From a checkpoint of a small mixture-of-experts model trained on Wikipedia.
Size: 8 layers, width 128, vocabulary 6709, 14.9M parameters.
Experts: 64 experts in each of 8 layers, 64 squared ReGLU neurons an expert, 4 picks a token, a softmax router.
Training: 550M tokens, 8396 steps.
Below are experts of layer 3 (counted from 0) of a mixture-of-experts language model. Rows are named router (the router's row for the expert) and show model dimensions 0-63. Each number is 128 + 24 x the weight over its row's rms, rounded and kept within 0 to 255. Numbers have three digits each.
After each expert's rows: a language model's description of what the expert responds to. This comes from a sample of Wikipedia text that the model never trained on.

# expert 3
router:131118141158156181127141133139140083164126131153164157059122124150148132105086082103114134137132154143112147138105102145093164133092147157119124129150100150124145153128123121107097117127146154
What it handles: Acronym capital letters. Single capital letters inside acronyms and codes, often after another capital, such as IB|F, MTB|F, WGB|H, LINE|AR, KE|GG.

# expert 18
router:131167151143151146113177112127126098173163160147145137119128107128134144103101076130090123143123132120164113146114123154125139128075144165152143102178105146104162160143095116133075124152136136
What it handles: Word endings before punctuation. Closing parentheses, semicolons and Latin species-name endings in taxonomic lists and credits, such as (3–0);, streni(ata), hystric(ula), guitar(s,).

# expert 61
router:119152134102181161100159136154148093126155148096123113110130100123149153112130087112127178161148128104133121178094088118108132112112160141111154056131108134147145147138132120114100115084152142
What it handles: Word-internal middle pieces. Inner or stem pieces of common Latin-derived words, often after prefixes, such as conver-g-ence, inter-t-itles, fun-ctions, meas-ures, enc-ounter.

# expert 63
router:140146094159125157086181154155149136140107129108140160084137103129144152141093087138113170156115183126119108145088148136142144128115119136140161092163099139127164146129144123122096127109138142
What it handles: Capitalized name beginnings. Vowel-led or short first pieces of capitalized names and words after an initial, such as E-is-enhower, Car, Ar, En-vision, Or-kney.

# expert 51
router:131165093124124176095151195127130122150161129124147139098145128120127145143116090118115152156125144137158133167129094132110176153132123140121119104126120127107148142113102094121080114126134134
What it handles: Auxiliaries and main verbs. Auxiliaries and main verbs after a subject or to, such as was, had, been, became, took, began, download.

# expert 29
router:143155099147164164097167133167163107166137141119138152109164126134137134104113102103118159126140154123147141152126148138080150142120145142139115127139102132125139166124137116115103118092190163
What it handles: Pronouns, adverbs, paragraph breaks. Paragraph-break newlines and function words beginning clauses, like that, which, it, also, plus adverbs such as eventually, officially.

# expert 57
router:116167155124145128121150130118123098193151142151123147115120093123187117102108086094114128141138158103168134165120143147121166145116161163142135096165086147134144133133108132116098113118153159
What it handles: Plural and role nouns. Head nouns, often plural or role words, ending a noun phrase before of or punctuation, such as members, system, people, ship, units.

# expert 20
router:096176115134164158138143129148164105147133132120144149080101080150137129130123116125120142159124170167127111145109136138096151154115154146123134109131071166128138157111130105129107105098162147
What it handles: Word-initial capitals after punctuation. First letter or letters of a word right after an opening bracket, quote, hyphen or heading mark, as in (Sanskrit, "Red, -point.

# expert 0
router:117163130119152140119188160140133112162145147135160140140126089128158160143093102101117154133163132138139149186093137177133156167107170163141140117139088147116161170114147115143087139114169164
What it handles: Lowercase word-initial fragments. First piece of a split word after a space, often in biology or science prose, such as cl(imate), qu(antized), d(ominant).

# expert 47
router:108118108120147121138120116144147129203154133120149126094138118149145143103121106131125163151133136151140142121085119138108151146120151154168152118138072138133143184146117104105106108119150154
What it handles: Consonant name pieces. Consonant-heavy word pieces inside European and other foreign surnames and places, like Füll-k-rug, Ž-l-ogar, Ol-sen, Bra-ch-ionus.

# expert 59
router:124163129134123175097143141120133093168144142142169159086145109140183143104107112091084110113113155136143124127113102140112140132118146138143173117158112154099142172128107101151097114117156165
What it handles: Commas after words. Commas attached to words or numbers, especially years after dates or "in", like 2007,, walls,, energy,, introducing a next clause.

# expert 58
router:130134130141145141143143121152154116151142139117134157122132102148150156122125106131122143148124149124174104146099128135088120155101153161157131118140097124134142100147121101106124108109146149
What it handles: Sports titles, name pieces. Sports competition words like Championship, Cup, Trophy, Final, year ranges like –19, and mid-word pieces of names such as Gu, Tro.

# expert 54
router:109156151165173136116125110094168088158147140138161135107133130154136137104112095122122164133138148139164139150119111133114151133079162147132140103182099172105114134123119122144113080093133148
What it handles: Institutional and political words. Suffixes and words about government, education, politics and sport, such as educ(ational), Public, government, politician, basketball.

# expert 46
router:111177158129175145096145130129144122145148139148175143089158121158152138104090133114116167147149118129148139150083123143097154139110170145126179110153114121128165151101089132128097084128123156
What it handles: Adjective and noun endings. Suffixes completing abstract adjectives and nouns, such as att-ent-ion, indic-ative, volcan-ic, passion-ate, plus the preposition of.

# expert 5
router:109154121188183151117183147112151142135139167139117145103113108159144142102093088089112175125116147162139151144105121138114127172131087168125123115124106151120142129132157122126093096078142158
What it handles: Accented letter bytes. Raw UTF-8 bytes and pieces inside non-English or accented names and scripts, such as é, Îrstea, Greek and Japanese, Mc.

# expert 23
router:129161123151142147118185116107114109170148178146169187110133111161144152104103111106067157159153145129143146153120149174128145131123165162151130123141123141108159130138104130135092119124175156
What it handles: Taxobox and list newlines. Line breaks ending lines in taxonomy boxes and bullet lists (Order:, Family:), plus coordinates, years in species authorities, ISBN digits, Greek fragments.

# expert 36
router:163145102131142146113135143140157097143126127113159144100144121148155143090115110114137141159122125152171126135109127138100171154128154167131134078135119133136135166111132097141121118135145164
What it handles: Prepositions before phrases. Prepositions starting a phrase in running prose and compound hyphens, such as in, under, on, of, during, first-order.

# expert 8
router:120145115135151165104165135111141104148150126129149126120141113133132153110117070119071160127124142111144124149112137154095165130124146157121147096159115154127163139113099088113101108131147147
What it handles: Table and list separators. Separators in tables and dated lists: the pipe between cells, dashes after years in "1949 -" lines, slashes and score semicolons.

# expert 9
router:126165108122135154122166150133155091151154150099171120111145098140139145141085096136131130144113166129169117133072115117097147141124154159140134095149113120108164142121107086097094125140155156
What it handles: Numbers after space. Space-led numbers in running text and table cells, such as counts, dates and percentages: for 46 years, 17 percent, | 2 |.

# expert 48
router:143168129138170137118165156152168135176154155130166154111160103120166125129114105066100129138140125146087123151125151117133150159086163132143132129134108140114138132110141114137098129122135175
What it handles: Table line breaks, census prose. Line breaks ending table rows, and words in US census demographic prose, such as children, There, population, household.

# expert 44
router:103184119131154150106151127159155117137160107135146167118129108156135152132125128139135132124125157137137097174110172130109148132107157153157162152150095149169137132109106096099098079105161143
What it handles: Quantifiers and comparatives. Quantity, degree and ranking words such as more, most, both, either, first, best, not, number; also infobox labels like Member, Preceded.

# expert 17
router:116131124147182158103136133120145117165179111142141135110140088132163173118106116118085143136139137113156151132106145135119147133117157149113157108136119153097156139113137090122127106106148155
What it handles: Table header pipes. Pipes closing table header rows before the ---|--- separator, plus semicolon-joined result numbers like 0;, 1;, —; in racing records.

# expert 31
router:138141129110148162128136151111149111142136113150131136105160120136145162117134085113115114129116125125173121153095121144095128142104158152158135134134105153137129140118119090134117091087166155
What it handles: Sports result verbs. Past-tense verbs after a subject in sports and career narratives, such as recorded, scored, finished, won, played, plus line breaks in stat tables.

# expert 16
router:141154146134130156131156180129158153156142105134129136102137101120145139125108104120104133141104126139138106141107133124088139136122157162139141094162080128118157144116108084117107097153161169
What it handles: Name-initial capitals. Single capital letters or spaces beginning a surname or proper name, often in tables after a pipe or first name, such as F-urman, K-emprecos.

# expert 40
router:142147119130153164120199150118155121167146127157156148101124135124145138096105097101129137138120152121159145143096134135112131157123162151121129100135124154120131128136123063090108111104161154
What it handles: Table stat cells. Small numbers and short entries in pipe-separated sports or statistics tables, such as 26, 19+6, 0–0, plus markers like ·, N/A, located.

# expert 19
router:137122130105166153108155154139137124152147125097152133096168097150136114110104113094097151165149106099131132173101102154110147144080139157114153115178124144133131148130106138126111121129158167
What it handles: Sentence-final periods. Periods ending sentences or abbreviations, often fused with a word ending or bracket, such as s., )., Dem., plus some name pieces.

# expert 26
router:117149113180140139123157173123170118163155113092180164098159118131158133129093088101117140151123140125162128153110149118128182124129114142131141105157089179115143161128140132127099116100132126
What it handles: Mid-word pieces, verbs. Middle pieces of foreign names and places, as in Guatemala, Raheem, Suomi; also main verbs like was, is, became, replaced.

# expert 33
router:144175112121125158123133156135109097141158159110135150099115118156163157133102116096114146174139134148119108160102111144088150152120133141158168079147129119135121151141131098140108115112133146
What it handles: Months and function words. Month names in dates plus the, of, in before places and years, such as released in October 1991, 17 January 2018.

# expert 11
router:125136126124163131121142163164167127138149139115166150126152098142148157145102121121083132145109159124159117141126107135101138155110143119156162101154105160138138146110113108121085118106140141
What it handles: Table pipes, headings. Pipe cells at the start or middle of Markdown table rows, and ==/=== heading markers, e.g. ===NBA===, ==See also==.

# expert 56
router:115159105113133163101159172152163139148144122108143126085146107121123157130121112139099141137097132146115098138104124130092166149127141152151147088141092112121153163112122100116101103117191164
What it handles: Capital-letter word starts. Single capital letter beginning a name after a space, as in L-ackawanna, T-alladega, Z-agreb; also stray Hebrew bytes and LaTeX braces.

# expert 15
router:162156121117121140114181149160157129178180151137185172109119101129139122117106097132122128133112140126148136146116132129118130139120143139141148098136117169110108137134093075098081132077133152
What it handles: Coordinates and table digits. Unspaced digit pieces in coordinates, times and stats tables, such as minutes in 36°18′48″N, lap times, and years in lists.

# expert 22
router:105172132146143154128164187125128132156168126140172167135129087146153142121098101124123176132132119158165144150110108154099158128103125168118116113163107121140169124125120127139112129135149164
What it handles: Word-start prefixes. Opening pieces of words, often prefixes or consonant clusters after the or a, such as super-ior, non-, sub, inter, Ch, Sch, Ph.

# expert 13
router:146118129135152154147171138112130109167146136132145144103120131140160143112098087120099120145161130104157124136125145139106159163098139133151134079179075143136123152148112109080091127118137141
What it handles: Surnames and place names. Complete proper names ending a name or place phrase, such as Jones, Wilson, England, York, States, University, often after New, United or a first name.

# expert 52
router:103126095102167170099128122132141123142183129152127112105152103160145137130142112120104176144120146156131126144090123132095148146105133154161137113141110148119130169122131075145123098123150143
What it handles: Possessives and determiners. Possessive 's and determiners his, her, their, a, the before nouns, and capitals starting words after hyphens, such as in-Ashfield, Over-Active.

# expert 53
router:149123143150157182123154128134120120160152122114147133115122119151156166109104114122117136142118133148173130155101108154110145168126135153156147105136100143126138142125107073118102111095128151
What it handles: Award and sports tables. Words and pipes in award and sports standings tables, like Best, Championship, Cup, group stage, Apps, plus would and did.

# expert 30
router:114157111140149157119145120136126100174128143119147112108129124160144175094111093104112161114136096132141091149070121152107119135089130139134141083177118156146172119110129147133097079093167133
What it handles: Ordinals and word-final pieces. Ordinal and position words and word endings, such as first, second, 4th, Best, ear(th)quake, geomet(ric).

# expert 21
router:106129105101168177121155134137144125129157112106133129123116091124140179130136101099108136174146108129143105130110119133099125145117151176146129078156101131117156172109135094149106124125161171
What it handles: Word-initial consonant pieces. Lowercase consonant-cluster first pieces of split words after articles or commas, such as sc(ene), g(rossed), ret(irement), Cl(aremont).

# expert 25
router:120168118136130154127156135140165121164156160140152168084142105120156134111110079078114125127116144120134126142090139117115131134108182156133128098159133178119155145121112113115087087092174159
What it handles: Digits in numbers. Digits and number pieces inside figures, scores, measurements and table values, such as 4691, 83.71, 26–59, million, %.

# expert 10
router:119121117121156166126156142152161111137152161135132146117157101136164150133094111104104132133109144121161136119104133128102161122116138180135136095156106139091117192150099108107100084137160146
What it handles: Quote openings, pronouns. Opening quotation marks and subject pronouns starting reported speech or clauses, such as said, "I; they; he; plus the piece y in Strateg-y, st-y-le.

# expert 62
router:135139131122162162087170166136136121159164113119154134104126123136137168112117101096116129137108157155150086151092123136087128144122121130109140142172097147111182160142103104150082105116149138
What it handles: Letter after word-initial D. Single letters or short pieces right after an initial letter, especially e after D (December, Development); also plural s and unit m.

# expert 41
router:099158115146165177123184184134173126143147133131154174080148117117133127100114120114097142142122161122161111159116148092113151127091157141100146134155102136120131131125115106104097109139147168
What it handles: Nouns after determiners. Head nouns and years following the or a, such as the 1996 edition, the family business, a day, plus closing quotes.

# expert 32
router:100152134153162138079140162113158117137165115139158144117164126141143125099130107097120166146120164115174113155118124109125174131101153160112133100124073157094150173136119101118108104108139160
What it handles: Common nouns after possessives. Common nouns right after the, his, a or 's, such as his condition, film, law, song, contract, program.

# expert 35
router:119130137143148132096162116141127117134150134126149142120130123149182156125117094135128183145138165107147149144112117129124135142134132127131136114158064179150124152151110087116111098122139131
What it handles: Mid-word syllable pieces. Short inner word pieces after an initial consonant, usually followed by a suffix, like cl-in-ical, merc-if-ully, st-in-ts, P-ush.

# expert 12
router:104147130120157134105149155145117076152148141109157102096095071134171166121096108120126155150103152114153119152094097134096148136108124145162169130165090149110127147133127092095124100143146163
What it handles: Mid-word continuation pieces. Second or inner pieces of split words, often after a capital initial, such as S(chn)aitter, s(ust)ainability, Offic(er), app(l)ies.

# expert 37
router:138144102164175185114141168128181122178127141119142177122143152105159161126085120108086185160133120115117150154112129138074166158097135131112134122124084134125135144131127107116117115128180124
What it handles: Capitalized name openings. Second pieces of capitalized names after an initial letter, such as T-amp-a, Wh-arton, Mor-gans, and name starts like Man, Mc, Robert.

# expert 2
router:111135115158153142127167127145159102164176150141171138087136116143161135110093103111118189136124163157153135136093119138105138139090172119159159107148135162125135140137135093127113096119136142
What it handles: Determiners before nouns. Determiners and possessives opening a noun phrase, mostly the/The after of, in or sentence start, plus his, their, its, a.

# expert 42
router:157144117122136182111154139128137105170162135077154127106120118136139152109081107097077126144100126140150135155109106129113166160105139178141155093148123116126119171129139119126108116140129172
What it handles: Sentence and clause punctuation. Periods and commas fused to word endings at clause or sentence end, such as Kronstad(t,), Callanthiida(e.), Suck(ers.).

# expert 49
router:119123118096152147099143162115173091152151134110176082110141111135156152146084105132108151138096123131151150142112115125100158141108132172157153113135096125118134157109090099105096116155143173
What it handles: S-word and name pieces. Second pieces of words and names, often after S or st, such as S-ew-ed, j-ew-ellery, Har-vard, plus South, King, high.

# expert 27
router:117140130106151126101162144134111115129124132135148160099125097130193119111095077111097180155128129121144141135121073136114156158116132136135156089152090140100143154151148120105127123132139136
What it handles: Vowel-led mid-word syllables. Word-internal pieces like al, ol, il, ar following a first consonant, as in inv-al-uable, V-ol-kswagen, vol-canic, Kar-velas.

# expert 45
router:132179115154156159085139204120157132161132163124142142099148118114124141136064098112093171147126145118130112147105113120103157156102120141132125115141114137100148145119127120108115120108169138
What it handles: Dollar signs and names. Dollar signs before amounts and first pieces of personal names or words after a capital, such as $800,000, Harry, Tom, a-u-ction.

# expert 39
router:112153108144148149102130203128138117161165164106141136115145123122128171110120095120088111150120139117146160149103129166118161132107164137124128080148097135116131152134104104140100106146145146
What it handles: Biographical verbs. Past-tense verbs after he or was in biographies, such as attended, died, born, located, signed, used.

# expert 43
router:123159110118163166121141180147145101146167124123162121103151138127149163118097103118119129172101136132143123147100128142124189138127144159156146076154103120138143155124134102123116100110154119
What it handles: Conjunctions and suffixes. Mostly and, or, but after commas, plus verb and adverb endings completing words, such as sched-uled, s-elling, -ically.

# expert 14
router:129126117123133169130180163132144088133129145118145156096163104123120132108099119109096152133119173161136118132125111156080146138118160143164136125145102146132124118147117117115109096105172154
What it handles: Line breaks in lists. Line breaks ending lines of structured lists, infoboxes and football career records; also "(aged", "_{" subscripts and coordinate marks.

# expert 55
router:155156139133165136090141144155136086161150144120141154088141118139142156126112085080133131128130168122164110146110123138117167130131149160128154089131105147129153165112118111142098107147150134
What it handles: Clause-linking prepositions. Prepositions and subordinators after verbs or nouns introducing phrases, such as to, as, with, for, when, before, after, without.

# expert 34
router:134167126135160166147151126124171107169163176113144121118127082153146154121122102100099125138152140110162127141087113108101148154083176151157147072144126151135158145097097111118122123106173159
What it handles: Years and figures. Number pieces beginning years and quantities, especially 197, 199, 200 after in or month names, plus 000, km and coordinate decimals.

# expert 24
router:153146132128158124117133137114131092154145154101123117092162087136126137144099095120105155130101150143165082113097133115100157113133114160143198099144122121118128151131122122145105123113148129
What it handles: Name pieces and hyphens. Inner pieces of foreign or personal names, plus list or score hyphens and "or/of", such as Ge(or)ge, Amédé(o), Hon(or), 3-2.

# expert 4
router:105154134130141129122157132114149100186151111129148153086128143097140141124107088111103125136156148140166110152115096123101170129119150141139151125166084145129132139120096107151096054114097160
What it handles: Verb and noun suffixes. Word-final inflectional pieces completing verbs and nouns, especially participles before by/in/to, such as accomp-an-ied, cont-aining, adv-anced, Compuls-ion.

# expert 7
router:112121126116154153133127115108140117153140137130119139128119134172156144109128106124111139138132137099174130144097123150086160134097187147129130136153106177115171134140131114138111103120156150
What it handles: Early word fragments. First or second pieces of ordinary words after a short prefix, such as f-rancs, f-atality, inf-antry, plus size words (small, long) and coordinate marks °N, ″N.

# expert 50
router:142126153152148141104167152129135102152160133114148171121124110128125153139062096095096139135124149134183115141114140145092144155097140178137149125164094121094135118145137113110113125140154149
What it handles: Vowel endings of foreign names. Vowel-heavy final pieces of Slavic, Romanian, Japanese, Italian or Spanish names, like -iro, -u, -ini, -ia, -ina, -io.